From a checkpoint of a small mixture-of-experts model trained on Wikipedia: 314M tokens.
Below are experts of layer 5 (counted from 0) of a mixture-of-experts language model. Rows are named up (a neuron's input weights, with its number), down (a neuron's output weights, with its number) and show model dimensions 0-127. Each number is 50 + 12 x the weight over its row's rms, rounded and kept within 0 to 99.
Before each expert's rows: "raises" lists some tokens whose logits its average output raises strongly, later layers aside; "mostly gets" lists some tokens that are sent to it at least half of the time. This comes from a sample of Wikipedia text that the model never trained on.

# expert 43
raises: " =", " ====", " ===", "usband"
mostly gets: " Succeeded", " Nominated", " Fred", " Matt", " Won", " Candidate"
up0:46 33 47 55 58 60 60 35 61 41 41 57 42 43 30 61 42 58 53 51 52 26 46 76 67 47 43 54 44 52 33 48 34 47 58 68 58 37 52 41 54 32 61 58 32 84 40 62 42 32 43 57 34 68 41 55 49 56 40 49 42 27 29 54 47 46 41 70 71 33 46 73 51 57 67 57 42 36 51 44 49 42 56 44 55 44 33 43 70 51 42 56 47 44 51 48 76 55 50 49 63 44 55 61 46 58 59 44 51 65 59 66 45 59 29 51 27 68 47 45 34 69 51 39 65 74 44 26
down0:52 31 47 48 39 54 33 44 49 79 32 57 35 36 73 65 65 57 43 55 47 35 47 32 13 25 48 30 51 65 38 47 69 42 89 43 69 48 57 61 51 27 50 58 73 57 57 45 47 43 57 47 47 40 67 53 39 64 32 27 45 47 54 54 39 61 64 37 49 35 39 58 56 48 64 59 47 64 39 58 33 61 51 47 54 56 57 37 50 59 64 62 47 53 62 58 46 49 57 60 49 64 43 52 45 53 54 50 37 74 56 61 44 43 37 49 64 33 61 38 58 58 44 51 39 45 37 45

# expert 25
raises: " player", "ware", " game", " Play", " Game", " time"
mostly gets: " Carolina", "ado", "bec", "ais"
up0:41 48 62 61 60 44 61 39 53 46 63 41 54 45 42 44 43 47 52 55 69 52 55 66 39 44 38 45 53 45 65 77 71 77 41 56 24 61 43 82 26 47 57 49 43 57 47 51 65 65 22 40 48 71 27 56 34 57 50 41 38 39 41 70 59 58 50 45 51 54 42 44 65 46 35 65 51 55 79 62 67 47 68 41 43 50 58 37 56 38 55 51 51 60 40 61 40 51 48 33 38 41 61 72 59 60 50 33 50 55 37 65 44 32 35 67 34 31 60 40 38 37 52 45 63 43 55 36
down0:18 63 41 50 30 24 36 27 58 47 65 70 56 57 36 33 61 35 40 35 50 58 56 41 56 57 56 74 66 53 40 49 43 58 51 47 75 52 20 52 28 51 46 55 44 48 64 59 67 57 53 42 58 50 37 51 45 41 40 45 50 45 58 32 44 41 53 55 61 56 41 52 59 49 59 52 42 40 58 41 20 39 39 59 37 74 45 60 44 44 59 28 74 58 56 61 58 53 72 55 44 51 57 32 56 60 56 72 52 61 40 47 52 72 46 37 32 59 68 36 61 58 57 52 60 55 55 40

# expert 199
raises: "ko", "sen", "ared"
mostly gets: " 30", " 29", " 31", " 35", " 25", " 40"
up0:43 44 41 54 67 62 54 43 57 68 26 55 36 59 56 41 37 47 67 67 58 72 45 65 43 63 36 72 42 43 52 41 46 65 55 65 26 43 44 72 43 49 46 33 70 56 55 71 43 46 58 38 53 39 55 51 44 42 41 59 55 47 63 51 47 41 47 57 54 23 47 50 62 54 41 34 55 49 45 53 47 27 57 78 48 21 36 62 52 43 34 52 64 43 28 59 58 58 36 53 59 38 50 35 61 38 48 66 64 44 41 41 57 74 57 47 56 23 37 49 50 30 68 59 68 44 69 44
down0:73 70 51 75 55 52 39 63 47 69 66 53 42 65 46 42 41 52 36 56 50 41 35 36 57 55 56 40 83 57 56 59 58 27 48 52 36 42 49 54 50 50 37 61 65 65 26 45 59 30 56 64 38 50 37 63 35 39 37 55 62 29 67 33 65 50 50 48 49 59 43 70 62 36 57 63 62 59 54 52 37 44 50 50 55 42 60 47 22 49 34 45 34 45 53 32 58 59 60 68 61 46 53 53 60 54 62 49 26 45 53 39 45 44 53 45 60 53 48 35 61 24 35 58 32 43 63 22

# expert 91
raises: "ices", "ely", "ice", "ained"
mostly gets: "0", "100", "00", "68", "79", "75"
up0:66 41 31 57 39 63 38 40 30 64 26 65 54 66 58 47 55 54 56 42 57 33 75 49 53 44 57 27 33 69 33 43 61 41 37 60 52 51 51 51 66 53 56 62 27 47 33 29 60 61 50 58 55 48 47 45 46 34 53 54 41 37 61 45 51 47 60 59 48 57 54 37 47 50 50 53 43 64 35 34 34 52 56 44 59 30 54 76 65 55 38 51 58 51 61 52 69 21 55 48 64 54 32 58 43 41 26 49 34 79 41 49 66 66 40 48 56 53 66 80 49 55 65 44 57 55 34 51
down0:63 37 50 35 65 57 55 39 52 46 53 53 51 43 47 42 70 63 54 53 45 46 56 55 49 50 65 55 52 61 57 63 50 74 35 37 53 42 63 45 58 37 47 41 41 55 44 48 29 55 37 63 44 39 54 72 52 53 44 54 55 38 62 48 67 52 62 53 32 58 80 48 21 69 59 36 50 40 55 54 24 43 61 67 63 49 37 70 63 39 34 28 32 74 44 42 45 57 19 70 31 56 64 52 60 42 49 29 59 44 49 37 60 56 43 52 46 51 76 51 35 43 23 52 50 58 54 31

# expert 82
raises: "acy", "ined", "ately", "ić"
mostly gets: "%", "FA", "ID", "SP", " JPL", "AR"
up0:43 67 34 39 27 54 63 37 42 53 35 62 14 56 41 49 43 46 63 72 46 48 54 37 42 68 71 49 61 42 52 50 77 64 48 36 59 47 43 48 65 47 50 51 46 30 51 32 55 63 57 51 53 47 62 74 50 50 41 61 34 52 49 37 29 69 44 41 44 46 64 77 47 71 56 48 64 64 45 38 35 17 44 47 63 47 64 51 42 48 66 51 54 44 55 46 68 50 69 58 43 66 42 38 48 41 56 43 39 59 27 52 41 38 43 24 39 40 57 46 36 49 60 63 55 48 62 62
down0:61 42 46 41 31 26 42 60 59 37 29 47 56 29 40 41 40 37 52 47 69 71 53 66 54 35 67 65 43 49 69 45 62 37 57 45 56 44 67 33 30 41 56 67 27 52 34 31 62 46 39 60 43 57 52 32 58 39 49 67 60 44 42 56 48 46 31 68 53 73 54 44 43 39 53 56 53 49 38 45 74 54 65 46 49 47 41 32 59 61 80 34 65 55 19 43 53 41 65 46 49 49 64 66 51 62 36 61 37 57 56 55 51 65 49 50 73 55 50 49 68 37 43 45 60 54 49 39

# expert 203
raises: "om", "oms", "ure", "reg", "ices"
mostly gets: " oper", " sold", " played", " based", " went", " ent"
up0:64 48 41 61 64 55 33 58 47 49 38 63 39 45 29 57 38 40 16 56 53 49 71 67 53 64 46 52 50 52 44 42 80 51 35 47 64 43 49 42 49 50 39 53 59 52 51 41 55 58 56 39 35 51 48 68 46 35 52 43 52 62 46 50 69 57 43 35 63 43 50 69 60 31 43 36 43 60 40 55 84 78 49 46 51 46 29 38 36 64 34 55 42 63 44 41 78 55 66 45 65 41 41 62 38 60 51 44 53 54 40 50 61 38 33 77 40 59 39 34 77 52 43 71 43 44 49 41
down0:41 52 32 61 40 40 61 62 53 35 52 28 41 48 63 53 54 45 36 38 37 47 41 55 54 51 44 40 47 46 60 50 52 61 65 38 64 46 53 52 59 53 51 49 60 54 71 64 54 13 62 51 59 49 63 33 41 49 59 50 86 52 56 31 42 46 43 45 40 52 58 32 20 45 80 55 51 62 54 56 57 23 36 64 72 57 55 57 38 58 47 53 72 47 71 43 80 52 46 52 44 37 34 46 61 40 54 19 39 65 50 50 60 54 34 36 44 57 53 47 49 55 32 67 57 46 52 53

# expert 103
raises: "iting", "iness", "ited", "itation", "ards", "ities"
mostly gets: "v", "ss", "j", "lev", "ch", "pr"
up0:60 50 60 61 49 59 76 49 40 43 46 50 67 53 43 64 48 50 53 52 28 49 64 53 32 59 59 61 43 75 36 46 50 61 31 47 32 66 54 51 76 50 52 69 34 47 24 52 53 56 43 36 61 34 49 67 66 57 50 28 24 50 31 52 34 53 42 55 74 61 61 57 62 59 58 56 47 57 38 46 63 39 37 61 52 38 47 57 58 51 56 53 51 52 49 50 63 60 51 28 52 45 45 20 26 53 49 50 44 37 49 40 67 50 56 39 34 56 20 35 33 60 43 67 41 49 49 23
down0:71 60 59 54 47 50 42 40 46 60 35 46 56 57 42 62 45 40 47 57 33 20 51 43 42 34 50 48 54 53 32 48 39 60 49 56 63 58 49 51 37 32 68 48 52 71 39 46 67 66 63 62 50 46 46 45 45 40 39 53 57 35 35 84 33 37 57 66 48 57 46 60 63 57 60 70 39 44 51 46 47 35 38 41 62 72 52 66 74 50 47 25 34 61 52 35 37 61 23 42 59 50 28 23 39 52 55 61 61 54 36 58 61 53 60 44 32 63 55 63 39 74 59 42 66 58 51 52

# expert 155
raises: "rib", " Ven", "en", "ened"
mostly gets: "–", "/", "—", " &", "-"
up0:55 67 64 44 52 64 44 47 46 63 66 52 50 60 50 57 32 43 45 76 38 40 67 46 51 45 67 69 53 62 41 46 49 53 35 52 63 67 51 57 52 70 43 58 48 40 40 49 48 48 30 54 46 49 40 31 35 40 79 64 43 38 36 41 40 46 28 47 37 40 68 34 68 57 51 48 41 73 58 41 72 25 59 53 35 56 41 63 57 62 53 53 43 31 34 50 61 55 58 33 48 68 55 57 37 55 53 45 52 36 67 63 57 30 46 59 34 56 60 25 66 65 41 45 46 52 59 17
down0:39 50 43 52 22 33 62 44 51 49 45 29 57 44 58 52 33 53 42 65 45 59 59 73 53 67 50 41 48 50 47 44 54 58 39 60 80 34 52 77 34 52 53 58 46 47 60 45 52 46 49 56 35 47 64 69 61 57 22 51 37 52 71 46 49 29 61 50 42 68 39 53 58 39 39 53 71 48 38 55 41 59 49 46 53 43 69 39 50 25 30 51 49 56 41 41 74 47 62 66 43 52 51 38 41 43 50 69 69 48 50 27 40 42 43 39 75 40 37 49 71 51 64 61 31 50 43 77

# expert 54
raises: " |", "ification", " ====", "ica", "ify", "ić"
mostly gets: "199", "196", " 1992", "197", "2020", "198"
up0:55 40 56 63 47 55 34 45 73 37 51 67 25 72 41 38 32 62 40 51 43 41 47 50 57 55 70 66 34 48 54 47 46 57 68 43 23 45 58 63 43 37 51 63 42 37 33 53 41 50 43 37 39 76 67 57 42 46 23 60 62 62 42 49 32 51 53 67 59 35 53 83 26 64 35 47 34 35 53 49 50 32 45 57 62 56 52 54 63 59 56 61 42 45 49 25 66 30 58 55 42 39 47 39 58 60 51 59 62 68 60 61 56 33 45 55 54 54 45 71 45 57 55 30 60 45 49 53
down0:58 52 55 62 30 49 32 42 22 66 49 42 78 47 57 56 52 36 56 24 39 35 65 57 37 51 59 44 47 55 44 49 55 73 43 63 46 46 52 44 57 39 27 59 56 66 52 35 67 51 53 59 72 37 43 55 65 19 37 58 27 53 58 58 66 66 35 58 51 50 55 33 56 25 58 55 67 74 41 35 56 60 25 43 61 57 66 60 47 46 52 50 45 67 46 63 49 46 53 70 45 58 44 42 31 28 50 52 57 59 41 42 47 73 54 43 45 29 51 47 51 38 55 50 50 66 52 45

# expert 215
raises: "-", "===", " ("
mostly gets: " Coordinates", " Occup", " Clade", "Scientific", " Born", " Died"
up0:66 37 70 58 37 54 38 45 33 48 65 51 58 37 34 54 50 45 38 54 46 63 68 59 56 48 56 56 57 52 54 34 52 55 84 56 40 43 59 43 59 56 64 44 57 60 50 43 42 49 33 46 55 54 60 36 46 18 36 45 61 75 31 40 41 48 59 40 49 57 55 49 30 63 56 66 40 52 60 63 50 76 79 30 44 48 40 54 43 55 36 50 39 74 39 52 56 32 66 32 35 29 46 53 44 56 57 23 53 43 65 55 41 60 63 47 45 48 33 43 42 50 62 75 65 69 46 40
down0:31 50 30 49 42 39 59 44 34 36 52 58 29 52 47 35 47 55 39 42 54 35 41 51 59 51 70 48 41 56 33 63 18 38 46 44 44 30 62 54 37 62 32 56 68 56 48 54 57 57 48 48 60 57 43 68 42 57 65 74 56 39 51 61 35 68 46 51 59 54 36 58 71 39 50 45 43 45 52 63 63 48 36 53 72 56 55 50 57 58 42 32 64 31 57 40 43 61 59 53 42 48 45 28 67 35 55 70 61 61 33 47 51 47 46 51 58 41 85 56 32 73 44 37 41 57 80 57

# expert 50
raises: "ploy", "ution", "iting", " environment"
mostly gets: " Sch", " Cross", " Sk", " Tro", " Squ", " Bra"
up0:44 42 47 56 40 41 50 73 52 67 75 53 53 43 83 65 29 36 66 47 67 46 45 43 49 74 63 35 49 40 51 37 54 42 45 29 26 47 30 48 70 56 58 51 59 30 33 60 49 56 52 50 56 53 50 74 62 47 43 65 43 64 44 44 45 56 58 45 72 42 39 71 41 53 67 53 70 46 65 41 43 41 60 53 44 39 27 38 51 38 51 27 40 48 48 56 54 34 49 29 43 35 52 37 43 64 72 32 32 55 44 46 61 56 45 34 60 46 63 40 66 38 63 44 44 56 49 44
down0:47 37 40 40 68 42 60 52 65 67 43 52 25 46 41 47 70 61 60 48 63 40 59 56 47 40 75 66 56 50 45 57 59 41 30 45 70 43 46 47 25 30 45 51 52 68 72 67 37 47 46 76 59 41 37 36 57 24 56 54 57 24 46 52 39 37 57 56 64 55 38 40 40 44 49 62 49 55 60 66 51 51 49 67 48 55 36 48 46 48 51 65 25 37 48 46 62 54 50 35 47 69 69 33 56 48 55 76 70 24 34 53 40 37 61 48 56 56 34 37 55 34 48 64 46 50 48 58

# expert 41
raises: "eball", "itiz", "ston", "igan"
mostly gets: "н", "z", "а", "š", "р", "č"
up0:51 49 51 50 44 50 62 51 34 53 53 58 48 61 24 63 41 48 41 60 78 50 61 39 52 46 83 39 60 50 53 58 32 53 58 58 54 43 51 40 74 30 41 42 58 51 33 58 61 59 34 66 41 53 51 60 73 56 50 60 47 33 52 39 61 49 61 43 68 42 50 41 35 75 50 49 63 50 52 32 74 53 49 47 43 55 60 40 62 54 47 52 60 36 51 42 35 53 40 34 59 15 49 51 40 39 55 52 48 51 06 65 28 56 64 35 49 53 29 24 44 52 47 52 64 54 58 51
down0:69 54 55 39 76 44 44 46 48 73 30 60 63 63 49 45 37 54 63 48 63 59 50 46 42 53 67 43 38 51 35 44 56 56 41 62 41 48 60 61 33 52 54 29 42 49 57 40 41 62 23 42 44 68 26 41 43 48 45 51 55 45 46 55 49 66 48 37 48 79 32 47 46 42 50 22 42 37 55 62 63 28 68 46 41 53 53 34 56 66 57 40 33 40 61 41 29 57 41 43 53 65 49 51 52 40 48 62 64 65 81 50 58 80 48 37 51 60 46 43 34 65 68 41 57 58 65 36

# expert 147
raises: " in", "ed", " that", " on", " of", " out"
mostly gets: " be", " support", " played", " used", " held", " go"
up0:31 23 53 28 48 67 49 68 47 59 69 44 46 78 70 32 44 52 37 62 55 38 50 55 32 47 43 45 46 47 27 42 58 55 50 52 60 47 66 53 71 59 69 55 45 58 44 43 37 40 64 60 49 33 36 53 34 48 71 38 40 44 69 65 49 43 54 61 59 46 62 51 49 57 51 44 34 54 43 41 42 45 63 45 57 35 54 66 60 39 46 42 60 64 53 44 56 75 64 39 26 56 31 49 46 69 64 41 68 64 34 28 56 47 38 63 70 52 45 55 61 31 47 25 56 67 53 56
down0:52 59 68 64 57 32 67 46 76 51 51 67 47 47 57 75 44 47 46 45 54 52 41 53 44 38 36 49 51 60 35 33 41 52 36 37 34 46 53 34 46 63 34 51 53 33 49 41 82 82 75 59 26 75 33 64 68 38 60 74 34 44 46 43 46 59 74 51 40 42 64 61 47 40 51 48 42 63 48 48 46 78 54 44 42 55 45 44 45 50 62 45 40 33 29 41 46 39 45 33 49 56 55 64 49 55 49 56 58 62 37 50 62 52 68 40 41 61 40 38 64 38 46 56 48 34 40 41

# expert 125
raises: "ate", "ath", "ading", "ately", "ence", "ates"
mostly gets: " FW", " MF", " DF", " CH", " IN", " DE"
up0:49 31 63 54 58 34 35 54 44 41 61 62 46 66 30 34 60 26 59 29 50 70 73 44 47 43 43 46 39 55 38 38 71 59 56 47 46 43 34 39 46 79 50 46 58 60 56 60 46 62 38 51 29 62 32 51 41 68 51 53 69 58 48 33 42 45 55 65 44 53 60 52 55 45 60 43 36 43 53 44 56 65 51 62 62 41 57 69 72 60 51 35 48 35 61 78 58 70 41 64 26 50 52 43 52 48 42 49 32 56 33 54 54 52 59 73 55 68 47 38 56 74 49 68 53 29 41 38
down0:40 48 52 25 45 50 61 45 34 34 48 40 34 28 35 52 32 39 50 68 66 49 57 62 46 49 56 54 38 47 50 46 64 43 48 38 28 41 50 43 52 42 61 49 50 37 47 61 42 38 54 75 54 37 67 56 46 42 31 47 59 58 52 34 58 69 68 55 71 67 43 61 43 54 56 60 30 58 60 55 46 37 46 63 48 39 56 34 48 54 65 60 41 42 58 63 42 38 52 85 51 39 50 60 40 46 42 62 65 46 56 52 74 68 56 40 51 59 24 71 32 26 50 56 65 78 49 31

# expert 116
raises: "pts", "ious", "ves", "ities"
mostly gets: "é", "í", "è", "ía", "á", "ó"
up0:50 48 52 52 40 38 41 48 50 75 48 38 49 55 45 28 45 51 46 69 50 49 49 47 42 47 48 60 51 36 53 51 60 38 61 55 66 78 49 85 54 59 52 47 33 55 46 38 35 49 57 51 39 34 53 63 45 46 37 42 41 32 46 43 58 64 40 57 56 71 43 59 38 74 50 44 54 67 27 44 42 48 73 56 50 51 59 52 50 35 73 44 59 21 37 61 61 43 62 52 51 59 61 23 28 45 51 54 65 49 63 45 53 25 65 54 38 75 63 66 41 54 60 28 35 57 70 40
down0:51 60 61 29 37 65 47 43 46 55 56 45 54 43 80 60 43 55 55 47 36 39 63 55 55 34 42 66 73 48 71 75 52 75 41 68 50 50 73 49 52 55 49 28 70 51 43 51 30 42 59 34 48 63 43 29 52 35 84 67 46 47 44 56 60 57 45 49 46 61 55 39 53 40 65 56 42 66 46 29 52 46 63 55 53 46 57 43 57 37 51 55 48 56 53 56 50 48 67 30 54 41 45 37 45 26 66 66 48 45 27 39 45 40 26 46 43 30 57 54 32 48 42 50 47 23 57 59

# expert 70
raises: "ities", " appearance", "ister"
mostly gets: "oub", "reet", "adium", "ouble", "ground", "lo"
up0:72 49 60 39 62 47 44 56 64 40 46 56 45 58 23 52 41 31 61 47 58 38 62 52 64 57 48 45 51 57 32 60 43 53 49 46 38 44 53 71 37 47 56 69 30 46 49 29 53 48 62 35 34 62 67 42 51 42 57 68 70 45 37 62 53 83 39 58 55 36 35 62 47 64 29 61 33 42 85 66 40 55 46 75 63 44 48 52 48 51 38 52 69 69 64 57 64 72 46 46 40 46 37 40 62 39 37 41 32 44 48 55 49 44 50 49 41 24 53 62 53 61 38 55 41 39 59 46
down0:37 66 48 70 31 54 48 66 34 35 39 46 49 48 66 29 54 48 61 58 61 51 43 22 34 49 65 48 42 63 17 53 65 50 53 44 40 47 68 51 60 49 20 31 52 53 68 64 54 33 49 48 30 62 31 69 63 51 31 46 66 32 44 66 59 45 49 45 59 60 66 49 57 44 69 43 63 45 56 62 56 18 57 49 48 36 63 61 46 45 64 52 51 75 49 42 43 47 41 58 65 56 43 40 55 47 53 69 53 40 46 50 57 64 54 42 59 72 49 43 41 34 41 36 60 40 48 45